config = dict(
    n_layer=10,
    d_model=224,
    n_experts=16,
    experts_per_token=1,
    d_expert=320,
    d_shared_expert=0,
    activation='swiglu',
    moe_layers=[0, 1, 2, 3, 4, 5, 6, 7, 8, 9],
    router_score='softmax',
    normalize_top_k=False,
    routed_scale=5.02,
    balance_loss=0.00645,
    balance_bias=False,
    init_std_router=0.00902,
    lr_router=0.00113,
    vocab_size=32437,
    norm='rmsnorm',
    norm_eps=1e-05,
    tie_embeddings=False,
    optimizer='adamw',
    lr=0.00438,
    beta1=0.95,
    beta2=0.99,
    grad_clip=1.0,
    batch_tokens=65536,
    seq_len=512,
    train_tokens=283500000,
    steps=4326,
    dataset='wikipedia_en',
)
Below are experts of layer 5 (counted from 0) of a mixture-of-experts language model. Rows are named router (the router's row for the expert) and show model dimensions 56-111. Each number is 128 + 24 x the weight over its row's rms, rounded and kept within 0 to 255. Numbers have three digits each.
After each expert's rows: "mostly gets" lists some tokens that are sent to it at least half of the time; "comes after" lists some tokens at least twice as common just before its tokens as in all text. This comes from a sample of Wikipedia text that the model never trained on. Tokens count by the router's weight.

# expert 0
router:154124082107120155162071156117119097155157126159127154080112141162124148122112135160142129139104159125108163125164136111108092142135180147119142098160113152131131110120
mostly gets: " part", " List", "-yard", " role", " main", " largest"
comes after: " a", " the", " an", " A", " The", "-"

# expert 6
router:128119130110137120138128141093118133152122144117121141179109117112132090092137112096143134096114160123084104082125108162130098102104117150136116161160130134148154148130
mostly gets: " Lions", " Royal", " World", " Pan", "=", " European"
comes after: " the", "\n", " The", " =", "===", "The"

# expert 2
router:119115142131173150130151182170109162148117122167160114096147134099132128146134165101097125123115117126107090131083161130113166134116088109168145153108064171135096143135
mostly gets: " Candidate", " 100.00%", " %", ".3)", ".9)", " Preceded"
comes after: " |", "|", " ", " 0", " Total", " population"

# expert 9
router:132093117120106120115137119121100167147110150096160131128113143162083110122139118084144135093100154129139044132143123139100132083106127147138122129128118117116153117149
mostly gets: " the", " his", " \"The", " The", " \"the", " my"
comes after: " of", " in", " for", " to", " on", " at"

# expert 13
router:126098116136093105129152130113094143132104134103160120130111162132097106105147135085130145109124161114103083135141097130134126078088120122137122103128135095095146122146
mostly gets: " Ricky", " \"H", " MF", " \"D", " POL", " Res"
comes after: " |", " ", " 0", ")", " Yes", " No"

# expert 15
router:128099128129093094118150137118086144132109133101160118134115158121092104103149133080130137110125168110104090127140089137134135081097128130142128100132150097097145125149
mostly gets: " N;", "\n ", " —;", " round)", " ISBN", "\n   "
comes after: " |", ":", " —", ";", " -", " –"

# expert 3
router:151170144091149128125142099124158127165130130085136108106105115107141170167100135147115127196132131152167203100133117130120134121157121130104129143094086150122107137108
mostly gets: "==See", " also==", "s==", "Personal", " career==", "==S"
comes after: "\n", "==", "|", "===", "=", " =="

# expert 8
router:160149113158132160119121165152148129155135121156107112124152110081152176147139116162133117088171111111111174160102124121159169143147148127104149129112143110114115131114
mostly gets: " used", " held", " served", " played", " located", " Born:"
comes after: " was", " to", " he", " He", " and", " is"

# expert 4
router:117140154151113096127139144132135087109113115125121163134135166161126138115120133145118092102132106111129119137096154122087134138111159133135106142152178158099107093103
mostly gets: " that", " which", " where", " but", " they", " when"
comes after: " in", " and", " to", " that", " as", ","